{
  "n_layer": 12,
  "d_model": 192,
  "n_experts": 128,
  "experts_per_token": 8,
  "d_expert": 32,
  "d_shared_expert": 0,
  "activation": "swiglu",
  "moe_layers": [2, 3, 4, 5, 6, 7, 8, 9, 10, 11],
  "router_score": "sigmoid",
  "normalize_top_k": true,
  "routed_scale": 2.5,
  "balance_loss": 0.000403,
  "balance_bias": true,
  "n_groups": 4,
  "groups_per_token": 1,
  "init_std_router": 0.00951,
  "lr_router": 0.00123,
  "n_head": 3,
  "n_kv_head": 3,
  "head_dim": 64,
  "vocab_size": 8192,
  "norm": "rmsnorm",
  "norm_place": "pre",
  "norm_eps": 1e-06,
  "positions": "rope",
  "rope_base": 10000.0,
  "rope_fraction": 1.0,
  "qk_norm": false,
  "attn_scale": 0.125,
  "tie_embeddings": true,
  "parallel_block": false,
  "init": "normal",
  "init_std_qkv": 0.0253,
  "init_std_o": 0.00516,
  "init_std_up": 0.0253,
  "init_std_down": 0.00516,
  "init_out_by_depth": true,
  "optimizer": "adamw",
  "lr": 0.00167,
  "beta1": 0.95,
  "beta2": 0.98,
  "weight_decay": 0.095,
  "lr_head": 0.0163,
  "grad_clip": 1.0,
  "warmup_steps": 293,
  "schedule": "wsd",
  "decay_fraction": 0.356,
  "decay_shape": "linear",
  "final_lr_fraction": 0.05,
  "batch_tokens": 131072,
  "seq_len": 1024,
  "doc_mask": true,
  "train_tokens": 899400000,
  "steps": 6862,
  "dataset": "wikipedia_en"
}
Below are experts of layer 6 (counted from 0) of a mixture-of-experts language model. Rows are named router (the router's row for the expert), gate (a neuron's input weights, with its number), up (a neuron's input weights, with its number), down (a neuron's output weights, with its number) and show model dimensions 96-143. Each number is 500 + 25 x the weight over its row's rms, rounded and kept within 0 to 999. Numbers have three digits each.
After each expert's rows: a language model's description of what the expert responds to. This comes from a sample of Wikipedia text that the model never trained on.

# expert 36
router:527510526507505495501503571449514494491522523533498533518489492522484477506500460488533478527480503520449531508491500499498517531479471495512515
gate0:519516500489528476502495496467491496512506544543515493507465533524460496509474495469545453530499515490520524499519518492491484515442505506500531
up0:443529501485491559507466498499525498503511493492504480456524461561490502525527480520481518524450494489452496484461483478499464488492514496546497
down0:455469499467501467489502450532460499487536523490483509488475458502472486477480471502491489508462465466505524441505478491490529511536519486527523
gate1:540510462498484513478501496518476520521459504567515517534460534490500504504478458434480473504515493515488517505482503508493511489486506497463515
up1:514515510545529498528547532500503479504476546465505514526516447489502488509444468523489533572495493496548516497511464524505509491542478454518492
down1:456500521504514493501507507484445499466480554500546482528495476511452510514479499503512508555476525516539490492513504487519526480532453503501515
gate2:449527508519527539473503508467520472486497472476545506517463486505517462509551515526478494516522504487488463540522465503476514497561463479517501
up2:482481513510467470511493486487480486540464504510515526521539533486474452515518468497521447504486513530514506471507498480499485487511500494523509
down2:539546493471527539480488477480526490498508498522529475500519467410523467509535491501506502473498492495475503497476489544526517523527479478508510
gate3:522513521524513448485532504479471460493499517506536532505461463468469506583505509521508488537555553487493513518519527503531482494506529481527484
up3:483489500467503504506518494525528550479486476515509518475528472476469513496500532494484498502449541494452481467490453503480507526470516515499488
down3:518536471497542517485504511508470472477537481503523545479488520497502532517515495493487528454474499508525441478459515473465530507531477479532475
gate4:502535554518501515481517493452514500454480492517494505493473514460448524489461470528534441463494497538496523503515497493475495500488499470530529
up4:518493492508525479505509513543466521487481502500519505499504476480509566475494510492523468500479519511517499512483503531565514503509505492506510
down4:500470485524547524475517502464482498492526519501539473475479527489550511482532479492496534485495505497492521495472514478526493472526505485538498
gate5:528523485499515468512531485486521513485520493493515523459508523468533491530516488497488483504537589546510504543516512540535510508510510497487441
up5:487491496471506547491515523506489452471532552510506515531497472468550478481508515513493547478480442462468512546501494478500483480509520469506523
down5:486480504458475517509487523488487501481521472467541484484500513508502485518483463498531507519498530508503524477474506544505479497525444467488509
gate6:490476511527458492525553505512504477507492522513532525529533503539468498512537429492497499494458486520453497512481491505495500513549485487495517
up6:493486495467514519460504476482472515494528506483547520505494493525527518495518486467535485463503531530541457447486481522508537533484479496487488
down6:496502510490522503490550474495458546529458502481477480538495523493531532453491455486502482500491494491522499507527489535535476508512502526486518
gate7:459497474549489488460487509530474522514479483506472507471493533475498486514523519469476450494453485503508507526521492491500511471532518471510523
up7:473488504462441503489537519521504493487493528502472496454495498458493494467527510469504516514526535480505547538492509494516538489504497509464461
down7:484489521503525526549501565522493478479496484505529506531510480509503551522497515533500504520463517482492532443498508506541484513528498500522474
gate8:501488512472510516444485509484524498477472462513506526471517477475512509561557522548519511521528491467531512541486521541500502526457488513494462
up8:468496471528508534481505484521495502501518515516499488505532464512553496519459524496498484501512521492487462526535500517510564513432521477519485
down8:524505510473525466486515483460507488503496533486476481494470503499507526520522518512499500498515488433552489514471479541488490545481500481503460
gate9:486510531554500499520465485496487506508508503505509512511442480483480488463518497494529517508475540502506493542480508511491493458486488502488496
up9:515534534506522499526463525500489475496477490543507507509492462492515469525467508488498507521523538471495500499487534502470503540516498522517531
down9:520524538466497491520491461458528503538542501495533487469518494494526542470542540509472490522494528486440520487534480520551494535530523527499520
gate10:487512478470490500465477484508531513484508502532495503494477513497469528462529454516506496483520502464491486527466494528519496500495488518485524
up10:483470465529522474478483500493519509510510539504463511505511449488499475514496485513521508523502501485527493485522471508545463489503460486503527
down10:483507512512530501519494492466507481475510446490498480480479509501504520453477509524497467491481482525515511558540475512522466520460515527541449
gate11:548508513531521528514514488512534538532511476489494477497510500466479511516474519456482454520494456470514505526473523547509531504484501491511539
up11:445477508494514497465512486486483498522490492497517498477537483468555499537500532481486524505463506453509500420528450529481514501488495524489453
down11:499477490471488542492462527510473486500496474508503521508506512524449504485482510511451485524527498466487501491495525448507521512517525462489494
gate12:502489520489516506552504477508485480467468516523510503517506509526457486483518522505495531492527486483509503468484528509495478482494498516544495
up12:480484500469463484534510494518467493498509523491522532501527475487478460485471477507506544468485473522494466506462498487524527552499521507461500
down12:526520502521524506488502505481512501479475513501445520497469596486505464506516498510445503518544467492537467530459502506462515423492511467506514
It responds to: The after prepositions such as listed on the, sentence-opening The or After, and dashes starting infobox list lines.

# expert 56
router:493483499506520493480513490424507484508534510496505535515476482507462476529525518520535458482504508509491506588491498505484530507457477458480473
gate0:502474496506533478512483504478498472433533537531492534482517512451506503516513522490520483483532480461500486503512516483521532509481511450481514
up0:522493492531527503519513479527485561501455424483478496493499509496501497509514478467490514503469500554494496496502454536483444522521516552509500
down0:512550525471460499496455465470535484529503508467464533465528499500486462513553480462520521505481495533494470526517504517540499482500474523505479
gate1:498477481490492534492519500522517479541491481491509505486511531516464497491495493490530461506473513512526466517507515457447514459505482472504488
up1:495506518502507497479470513458474537492517500512439520480528511513515483500554513485532538494496538510476526483520498477490469540472535516487491
down1:512462475474457490508494474505494542499492503499529498515513542511478534521483497479493483522514497515482470480443459516492504476476498508500479
gate2:533501512544503498518510453554491482504479542489523474508523534533498514509475505514545465519511511438502480494497525537526483509512520431521514
up2:498516502548463483516525475530511516490501467513521480523487475555506505509518509473535521487487534490464468505500509508530440543509525505485520
down2:550511496486524511499506453489502497573541468472524524519515532504496527493525550474489525499517487513547492515449500486538473499524493508489494
gate3:483481490503496506519552452555478470503501546489503478464456485569510459472465510486507423518458503505502508471514507530465492499518530477522502
up3:541507533502533534495510565477509469476499480513523504505528500476492506513537491490475525533513480485466494498483502510499501510509502519514477
down3:517510501530515440557502467479506486497509540471547504529501494527494518471454460485490502512482448473501495466537461463547522518534489492450489
gate4:502511493512500462484459517529503475500530509508506520499520525527513484470454471514496458525503488511532518477471457496504532478535499524483483
up4:532496542476481524555505479529474502475521535533505535533526531504516521529546475499500507530535505505499518501505517535539518472477498532484509
down4:482489485467482532532526484502498498492470469483507502482495475528446478507548513490512516462486484526501466548486533455494503498499461497488446
gate5:494513536502527528473497541450551516516478536484502483484475467507500538490498522522550525490487456477479485469514499499496500525495459485492490
up5:499486476505466475487471460533449496513484495525496494493515495492486496493520468505491511501477510575487551572494468507530498428468541541512544
down5:517476493526499468519509493479540478466509523469536491496477514493495487489483490507514532529511476508505524454507527517470529497499501520472474
gate6:465501513519524493498510532498516455481543547495516502515527479567489496513484495498494501524504501504484529498509529505520486491462468522509479
up6:521483481528453530512473508485487491463493497511523467516492499471461524559512521525551461479485515508529494505469526488472517522512523525468546
down6:493518494461468456507528482508467523526516531487501483482475456463516491485495512504489471492476478493535471527536474525522493562513514519464507
gate7:514493495506477470469502493479480531529502465476554443474535497513516505464492513520498503493498539447505490523493535474527482482506468452506530
up7:482520514466532500532479524506548510523455496536499504523520461481485533514509500468486473492504487467539473451474505496508537519500468524525459
down7:539545490521493492497498500545485511487508518509495510490528513505505532499502465470533497552521492475556525491508481541518512503538503478476519
gate8:508469525503527517555510503491517479481490500506497483501489492447472484476520522512468510489516488539500503531504509541482502457483523528485536
up8:509496507485566497545478521475513478486484533489454511455517493509473508491516525508554511503531476541532534514543510478480496485484519530477497
down8:490517478525481504468541502493485455519502476500486508482521496450532459517498498528497472511504491507503478464479484534501448503528501437528529
gate9:506506493498466501440510465498478516516519498516518498505539488510501544487482522525491508501466480472517475532523504488557528509524505453476492
up9:563502542526527477511490517548482521470528501507507520543482504509453519469515497509484493472495522509527514481474474486474499490501549477464549
down9:521530455543507484516512457500530506542504532516532483448517505508536503505487550516507507511477483498494483516486506497552518520489459515512494
gate10:473535508546443521527474466498547455494478511537528472447528512529478529516506506499530482522539471501485525481504503480492549490513479498501497
up10:466481495526500489514505527486496490463504484522487511524507491507454498507519521518465479511543501509488523501514509510496535506462490499490481
down10:480452461498552535462494561462476518491501521461496509499523464518544510466483539504491511462475469497521469547503500480555473510523486506482518
gate11:505472539494543515473486510481532498522507544492514483531464481444467544513458483475522490506497469465465537510468498515531519489489471495491520
up11:513526494513559491562491525534498522510489476552488523507505542546512469496493508455497491510519548453504486507536455470485494473534562476524482
down11:539489502497523523499480528526501521471461532499515501513436484515530537513459454487509517523499474477482556553517480513530528498508480481516477
gate12:474486495512479524520528489506574467525487506489541474443453488466475490498498532506501462504503505531551513494496531536449471522468509439523497
up12:501523507485475490488476469476502573511488498502499519519529544493501478503507502521470560483502533508538560530481495483529476468475495540465475
down12:474445491486487461529511499481489461506485464438485490516489470524525492505474495500523490461515468494452448506503476472527513520483486484500514
It responds to: Commas, and, but, semicolons linking clauses mid-sentence, often before but or of which, e.g. households, unknown, but.

# expert 12
router:552448497493503473530519541455512491467539495526468514535500465553482464499486498494531485485476526487469501511462468516489497481457476473531520
gate0:522496486517528523498463505505527507515462559570526478557442521464512522519453521501485500510501525480485483514531505527506552544489504506507496
up0:511480508477510500555445521505537532483550525507472492506456523494471511503476493475544490479503501474488491483500493508469453537541498508487507
down0:472495469483494483492509529522513534491531516498458510498531499500473541489534511475498471534500496481521498520494527465468463486481488496497490
gate1:507492496517489474457477472546485516523519527548506538531531455480516517529483490554512487499522504457497522536454505520497486494498468501511493
up1:508448482481514531493474509525522524501492532521538523503465461503522494497502467497512468541486461461534464484468482549533525460516489510505492
down1:485528487486540499502506521491483479458521487516500497523519490476500515452508434500467485484477488480509506494485539510494507544485494514442498
gate2:511500558523522519507507488464510548506525502515485507494482528511509470494498472469509501448496462499518524532481488459480463458488505505524513
up2:494542509473494516487479533489496527523525474519516507556496506509522532512511479519508473479526506475496471525508485512471490484474516528522517
down2:483516511536489498492508500505503512529498501461494503520545553511578510497461523531546541510523514515518448470508517447484520485507514461476523
gate3:509453513496492540527511486526499513463506524526523551514462469513470557517501464485523540528508536486521496479532477472492527530516457475511535
up3:513489447486532522510506494481504480483473543525533436487528515503553459519458468544484508483455507491500454503524478470532491506500515505502496
down3:567481457470461495481520538546504520541535523545489505490526496502485517528541496513486521477532470460505470487486519538507502516518477519529487
gate4:515488488502477498513494492533484473471488505573524524530503519495492482517528498460508519504537495521525511526474495534495521452454486504469494
up4:470463512508550483521539488535510485506487503516504444571500495477513507519486525536503459552518471459485485494482528547547480496501482496530487
down4:526478479483528546501489554529443479489545491507460526474512490463530482527518498479494506510485517488490495520477518471469488532497508482501544
gate5:520515517500447480528476470481522523544511526520460481513509514490483465478480481430501490475511536544527538448478507468535513546455494467476483
up5:507504526491480526502508516482493482484471466499513521490514522504501466502500436515513481513478485514428538494531503538511524499461510510436511
down5:507479494504482488444495520497517495458505501479501520471486487497483497497492542524508520512470483474500476499477485534505480462480503441516504
gate6:477481485448508512536527440538553526466552469507522535476510487491481509469514504467551480533443454511507474479475504493522493528477507448479505
up6:527535518524499455503476507494531473501503504486525478469500489517472473504513528490488494530520483521509497521554505492455531522531489491509502
down6:525490480487522466534521476471490481479491524477517530508458471501523494464502513500537503530431524486515500496493442491450484522499470533513505
gate7:495460490488504455449510484463501519554503462564495514504502565553488518544454547487561463527459465442479513505495500502490474489467483500484503
up7:503504543477480485536540507519501477493526496511516497512487463496485504492505449500482492500496503514497517502498464467512504523503494503495501
down7:500534507521508478492558511477531477482482480478505521458479499515495527474511528510579535476496502510513495501473505500525493507497479469509499
gate8:512474517452536491480469509473519484500491539523535508520533463460511538525492462479494479504509513447518495541525500508557512512503484477530522
up8:525489486491511445456489490487493536525476470561519533501520512494525524499507525504512493496463455509490498501541501546540503506497488465512541
down8:489461491462496458491479492462486494506528489489490516501522515495494523492523495558525503484536458563536486497487533483486502484473506488442487
gate9:511469491535526484565549499516492477486518503498528512535539496500486494489563516472542497517502520498512519576499523463520483529498481494546482
up9:519484496509505448469546517532460469495537488465498488530546505525481543487508547492517494517491503533497560507506473513514485470471475506505499
down9:461511519533455488515489487466485486519511525471467450527536493503484527492511499503481515483522507533476535525518493446524495553513533506485522
gate10:513488483515548462510528480513574478493530530516489499458487474507454482486525563492556494536483496509530517496517520529482479517490468484523526
up10:519503479479520454481498489555524473523513486517490486488518523472487513503525566468499488511503495501528478491495492499488512527474495491501453
down10:487526526495574498531476481501490507525487553508502521482494507529548474518531473552506504487558516517501494484477493515502505495480518497502495
gate11:502509509482525493489505477491501500527477518479488503498498520560488512485525524472520459493519485455503457503500464553540527459467442482538452
up11:486517501490461505493485429486527520481508521462478479514468533539485497457522498476505481479523483497528495467498502523548512456528449505481521
down11:533467483533476518499507520521491491483460474513452493518466486502521502463513483499501480523538517489513505478479455468489503512501541492531516
gate12:512481479519493503456515501519444524493474547494504526530508469506504528525536521538500484498502518491514506484476482521469543508490494479513535
up12:524504491482492450486476495490448521551516515519515558528529474490478529490497488474517512488468569465484522535500464494485525487482505482546493
down12:529518534526476444489503501508508471490502527455437487505500474522505482474518496520527487513470464520525519481521486489498461512547519531506532
It responds to: Colons after infobox field names, = in section headings, paragraph breaks, plus common function words like in, of, a.

# expert 41
router:522508530505526511498541539495523472476509539494491504500463490525501480526509478483524474506489494504472522528469509527477476534477473466532492
gate0:500482554553459493484456467527521476468519483506504476482457505487525546480501499519455509491480527492496514505491488485503504500519509472502497
up0:498491536487509555552489494532533493502493478493495530512511472493519494537520464566517508538520489490492497518511528484495476522482482530504499
down0:505504505500502502499501520534502508545481462529504516467503508469474455498513516548489481495467498511513524501510496521521485501494463487556472
gate1:494499492567528498460500485496514493529465499493508494488518556560487452507486491505505484517553486505526510518538533485490485486504496482534491
up1:487483541500483496468522511543514534508494499530490500525478514486538436513570540497478558488530506513496499575512494513541505488535515504520500
down1:510497532481503492537529471486502501526484489443476499475516531546480486497533475513502484510498471517518482476490471517500493464487487471498519
gate2:518510541518461515545515487531517498461491526505560542466460540487502494514515474532509518515532511449511492542504530512491475498496518493511546
up2:499465508504508520455468509502490518543488456520500514493494500478465501480490486449465476477527492500549491478518446499481468479497494509520475
down2:465477507525530477489466501500475482521452505551516507490515465492488473515472542492506487493514493494521492505502518493494485490500507475518494
gate3:489518550515485529495536481493528512537464507471524523528488493501534460528508498544439481508502526536541500546484494448496460542488464502548519
up3:452460524497479478510492511487501517505539457505437535489522500462501468483516483429482528533480511500485516464534507501523489512475549495433490
down3:461486552528502490537504507494457448502477503498518514554531472481514462553478472526495504537534486504486469483472505508500501513519516532511509
gate4:493482493516514486462513455467523500468528511507505541491489543504485503503546505555548526519491473463531508509511512505532546511467516480515504
up4:500492496489490536490489486498527524507498502544477482464475518499501496538469468427470510459517536533482496444479472485459470548501489496511507
down4:541470532490499493454539513477474497455451505519522497451486536502526479510501507495489483526505485511545501489502459531487494515515487478509460
gate5:468497522538513500484546455512527460479504478519503515474494518435500493510484487496507488541513536498486494484551503484531473518510491509529519
up5:511506470467484484489527513488487520526526538460491513488545495530518529485499507491461526482514519464490503498441491501514516501524528496513490
down5:449484472462479501495474447498495453513511497528529535510491485482558531517502463508488515532508485523501496495498525486509501481512486475510525
gate6:529522477494491532507540466534521470541507534512500519528505487485456478498526510519571507547484474499522515487507505490504484507477446520493466
up6:510544525516501483510548484521454481504527514484491552499499505559528497490517500453515528495462519495500495478466469466501467505519511529500465
down6:532471517486493535527522528508525515539499474513479456530491537505463500529498499511473477493498505514519498510516505519507536503499488519488476
gate7:509479535499531507514467507495484514508485516516504511530475529502519535550496472475517469461521502538551520508511487523509483468457508523448479
up7:489506478481479494469509485487476513490503491484521485431475492532507483477526534530488509511499548536504485527514508504487510480477535514518474
down7:480531482498527539473516493492528507525531544515489538527468493485508535495473500514472528485478497493528575528545459489538521496476490542508481
gate8:525476514491488475488474474492502494473455477509535482489480495603558508507503503503489517517452448508509465513525495533516551476513509473489538
up8:504469485493531473499489517506474505532534504483506521476522506526471506508460513503514525503470470483488519480455502464496483494457519522476468
down8:531522521515484549472526493502467493489523513464513468489513479481467501511520524507515515544513534537486535489510514496493461496501496527505539
gate9:484469497531469444446524489457512495492495490496518499496494497514488542437522541539515508508509522515532453512522522509479515544512527449535534
up9:472498545526522505457474476484498502504528447501496535494521480507494510491498516535471499493504532492540485496516494527484497501520506542499505
down9:514527508495433516509507478525488493491496514499471493515518511489518498552527509474488501529499484518522529503472538511522479414459455493497454
gate10:486511521534483465524498464520503473490498507474493500527463485520497540531499497503499501505454539521530524505534487510474474469482460473489525
up10:488493477495502476471491492486495498474552457487496469466509517497500483524522550511499460464513481505470514475503506540517505492510523496460484
down10:499495480469474473523492544515519488510488494474520498496513483468497491533476482498466512499486557498493462538496480493472505499526505489507530
gate11:458503515508488519496483473506476437513460538496504509462520493543490488434472477494512493464511460488537519572475489472487529481482490492523476
up11:497475481526456494480496474492506509484497512491465498509478461514488484494537491543485536545506492489460483491492481548512537511509474530497473
down11:506512482510479498495494497474486521469524496520482501505502456471497518471496528515489541495492488488543546515520551515517512471514498497517504
gate12:497489502511538551531503469529505463470443545515487500520478492496502556541501462523530484497476494510525507547475480531476508482489497481544556
up12:444502476514505495499561526504499471471511491463477508493524513512529521500498489494491474495533510525488464499468496467489503481503530451502481
down12:479468480465511481497482508484466515503488523496513499508503542503492449512514496446530515503479521474507492473481510513516517474503468509535528
It responds to: Clause-opening subordinators like when, after, while, although, plus the and commas, and the Club cell in football statistics tables.

# expert 11
router:505501515511549493507516526477547475502527541499499495499495471565456494487487488503538489508472498530498496503485522576534497479488437475470468
gate0:522511535531519521523477496484530489482490552514504468486528531527504530480546484492496502482503493488522465577531473508528528467492487490511451
up0:495510541484420516523524523505501534515542537493505464476541455492510467520482488452513507489487497488531523464490528520481517490483477500518539
down0:528527482531496529509490494509476525540484425515475530499507526496497471520555510510511500494478487522504473504498533502460506495484501490543478
gate1:479511507495516495506516479520491520463554523546439487464478492495503478529513473490554493514485526509505494538483498512487504490445477531499456
up1:491442539491521464519507498513503493468515533502527545515508507504473463505503527498445539517475486470480502473459492458485463512538507506487477
down1:465495521470475467502481526493466501475495502506482560493491512522522448470479473520481505522494478498494484489474489463554489529420483508470506
gate2:470481524553501502484471475543507550523512475510486505473469467537492520484535520546508476502509470467512507498509488520511501494504490471475539
up2:493486494495410496513500499537479469504497456487528521545530483462507441487494493505464540486522562519523512491509486485505498497499483509511473
down2:498471515478551543495518488481486481514475526492510528515470507489479489490453474504511481479445472498458491487502513506507503505468492517517482
gate3:497491552494538520532514483488481532472518545527489460511483487558459494513550521477457544509486520513504520482443498500537497494485496483492516
up3:523454506467494485468504497413512485525521529493506514515495525501495489509483493454495547468505501529456486530450484486554498522493521523491482
down3:479482508534458497542510496473527515508526521483505489534519437514543515474498503481501517531502514470567541498529497494464486524496500543484476
gate4:552502509477520504461505492476495527479441513497520560498543478494487450533492471468515480521491474555474495511529477508519473490482540505458507
up4:497534470476549508515514494485481494496503553480521510495511553534506515501466477513458473522525467489509492502508499505486481459542537479490519
down4:521567444462487520515528517521480467473505496551464539520511518519520505493490543462470508518526499502508518497525433504490490501534518508480536
gate5:493501518498503506533526477522562488500458548512493498564439474491498479514470500513492463529519493510500562529487472477449484509473513480489497
up5:488497467489493544503465477494534494538440502515497481503480513500485525471466485512504490470499489500477504532500500507519508490438512499545489
down5:497543504516496487475465504519498540533536541523498456437503528507533504486519486496475511478493486439486508516507521516542466496494495525471500
gate6:548494505525535534460462491485459522473525548508504473506484498517475443501510497487503526460509542493513483513518495476480518460465495521516536
up6:513460524506526504532500499498520480457496526490495517529496491480500519500502454497437500499519511478497462502535473514512491469487491498466499
down6:470500506534490463512496472502538458499513492531508497535476476522486480515489487488537475540484455456534493509484441532502504499467496529525522
gate7:522460502518467490487501482519533501499518526520521497498475481534471504528498506481482475500496536451512478470529520522495497498523532498443485
up7:488443477473490505525503480531525513499546494485474525478459488503488475538459500530509485514506518513497469473480516473493525516504480497527520
down7:530474477480501525481541515514515528495499505474483528516468498485471547502509505490514527522487497514449518487457489500498506504492524551478445
gate8:530468507504517473524515485545505504467532504505486503482477423465472513510504494454472520550485495517482533484492482478466489513470554478540473
up8:515540527498481456515472497476474513516534464477502485471513523508501512499528473533484517495499539493532502525502501470498470521499498488471529
down8:536548542493485505498497466506512510511518451471477460489484474451508491511528500510468515525464527490472541504505508486515484491496517476517468
gate9:473517544516511496477488505466449537512554504500496513465493502484500486539555522533517478577474471518460537524510496508499503439465501503449529
up9:484529500533476478480508488473508545490500490464539486506504501489543502523517519503472474496468547454522447507443506493520552507488504488499521
down9:479495496511510528505516499486515503514486549448544492444498493461552493536528511494484489458502525484498517517476490562507498515490495487497485
gate10:527531492465541499539507497512553522528519517532507532516514484476484467518475470533497447571495494486470466504481494527491551527521492507527482
up10:485485496515479479469500521501493519481497501495482462497486550440534467519536495506495502412491490515503493527431526499485528442506512488502496
down10:501508500493505533474478494490502467501465574452500495545528463469505521486488511526521526520533488496529458552526450513477528539489496527452520
gate11:455491468519496473475487465518472497534494463544504576513480552487575524506525505501516457515512517516478477491512517489518469481453515497482500
up11:486463489493509471506496509516516476508506519499492491503510504461499469475513507530525483577503482481512465511492484511489519498549533499524483
down11:504464477480507510510520492523488449509489500485500471487506511509506489509515520493527517514512475505488494515544513502472534483519460490544558
gate12:469511496488527494521511515514479532501545483528499563456525522489515491506514463470519543536480490489462522507468472541489499511450541499471487
up12:515516442464534505482506498508488512465466512496500515556471515474502532519458486548500507476504554548524485517531513468514522435508490496493538
down12:515453496516469538510489462485555512525448496520515519540479488509492493508532517525466452461515517545492490507552501498530521464500496556482487
It responds to: Prepositions after a noun or verb, such as in, of, by, from, plus the = signs of section headings and line breaks in lists.

# expert 10
router:481532499528494466499554457479497479497503527506547532498475453489501479518533532536519502508489514506499480516488471582498576498496483482511496
gate0:531501517533529545494513486485510515463478529533508528475487502506509493539528498504493525531508469531511532527481492487467500535469476500458501
up0:504567488520502505483493530503523529469473473490525479491504450507499512480515529503476498477537475520516525522498474481517543494467520486585502
down0:522506508526539541469525496472476453491519513462495545520519503496486503516513485468533528474532508485495499507547488489481501512530516518486487
gate1:495508531510446550507506509506490512467501504484540493494473520493490473487534483524532505528482467461493563554518472483517522519468485486494501
up1:437517493538498458473518504494520450479494517489535515504539484532530461489494509515511470494541489485461522464521537581508481470534520503503523
down1:476516519530537483459505525519492532495511497438520516488505516466517480519486484579494492485495466508488470504513520460499481511528506492522475
gate2:546473489488521504517534514518479512456494474498470501493482478493475481530472508470489501471488509490547491515506490506526485532498521479519520
up2:453567495491526520505470504466494491542484464490474487562512477513536495492465500539513469473464482520504546512513462468485518508515485495503565
down2:439505493485530488470498452502490467464485487505519488485489509498510523490526542517448512494502520524527495489512468529512445499514522467476501
gate3:507479525546522528505485530482485529483513520517495520464466495519518465511471508509534506516497517512455509463525439502493503517433471468487539
up3:511476460489572487526473532519469508510506509535521504499506505507534485539448492498499511489504453510475516469498536498478512552506458489495520
down3:496488493489509491521513496505463536518529511494493547518509492477500480479517506487493511512541528546449499459479549494491534493544472462501476
gate4:476480518512488516523517486498479493464508519496538534498498467511501478499550490509501507489511460435440478493496513463474487484508476518536482
up4:511531501497528523549466502446521516497488555513505493487524511524494519488503507495522514514498470511482504496499507550499512517517513505478503
down4:499535503513495540500486506494481505475464500452528521488469500540534479462475501530503514515476502552498507484494462476471540485469487503489502
gate5:532506482474552479491513480489491522524569479477513504486488508479490549517542479488497517501498500529502537484477528526531474511423496467497522
up5:476507457485520484482521501493481505504496485481537527483504493494493508496479514476507520538496491530520482462534540498580513520480511472466531
down5:478536465510493498528503515504493519481510507484502549519505471500568519450505523471503547471500554545482507522529492511487504432462543493559541
gate6:475480526526477531506553505471488535555525536503502481502510496497501505522527459495514495498476512527487492480497508525531522513500450481513492
up6:516510527475464484509504494531501486488460474523590526515482565458545481518523490531455498519497527507461509512456519511492487489479497516502507
down6:491466509516515516501511487494499504502506486486510517494507486511523479505474516482456494545504483515520464506533498421502463524492513443479504
gate7:464500533509514494496524516489481494466496541523523525512498455490488471482492503527522483520530521550478465507473487508538519511508434514503530
up7:481464496492505489539496495497508470519525469497464480510469486465510516500490437517502482584503538495532518477490490499462475471502527501467523
down7:480479501473481501490523492493489531469501504476516558492525482483524505492519540492520531520535486501484476500504484462502540522499447520474504
gate8:498473498520529470445479515469558567493486505503502487496531495508480487473557503485487506508525492511464502501520520485519514494497442498494491
up8:497465491519520519499476511476532531510505493491460472452445516505494483519481505511458491493457479483515488519479488533480518487505505487469493
down8:498472497550473453526498528542511496517515504478497531510497522503510529504462535504508475461482513521496511518503497512526484464496484485495457
gate9:497505524480465506502535423504519502455521489532510549544555486514498510485532460499528530498516486521500508488485477496529515542492462498461498
up9:523474506509456492482497500569519543513508459520500494552519443465496495511513473481466513497479522504475506473530492463514511537499500506500481
down9:494525496489500523474465525526493474504504482497514477491509501484485463542495529511527505487495468511444506561466489504543501533551512507488492
gate10:517531507501554528558467527512523517534527490472512506534475525509492507543447479487493528501507483493478533561492457467505508463491511518484510
up10:510496455502447483491512500531481492455523477526491492492525520418518482479471530527485482525490491513535519522505548489483500546481512482480506
down10:519488481498486482511472469433503522494499526464540528486524508476472497531482516464482491494507491501507460523509520523536463492458480523513471
gate11:485484510516509464472474476491475483504491516483507489468504510526504518531531521504523520522512482449533466487529532532513467484505481482506499
up11:525490499510531546490488506479464482450498509503532513480473471485513480549468467497557491508484495485521498491501530503503509496451500509511485
down11:538493546490499506482469495478475512492517504510540446520535530493524517514463513488471514537540510487475477448496518493495461549472470521493489
gate12:517491497493505485512543528458478466521514479469488499519475544508501449520507487517485478495492487481484524463474463488471494498530485510463476
up12:514501493528491528536514491524519503521500479506532520563498515488543488546531549469415540524504473490468457522467520503492491518475516487512470
down12:486505520517481490506509487478477500507510502464501464483498451505512485487489535491487477438497489522489470502464442513493461491512505479483460
It responds to: Participles and words following was/is/were, such as located, served, remained, rounded, brown, often ahead of in or to.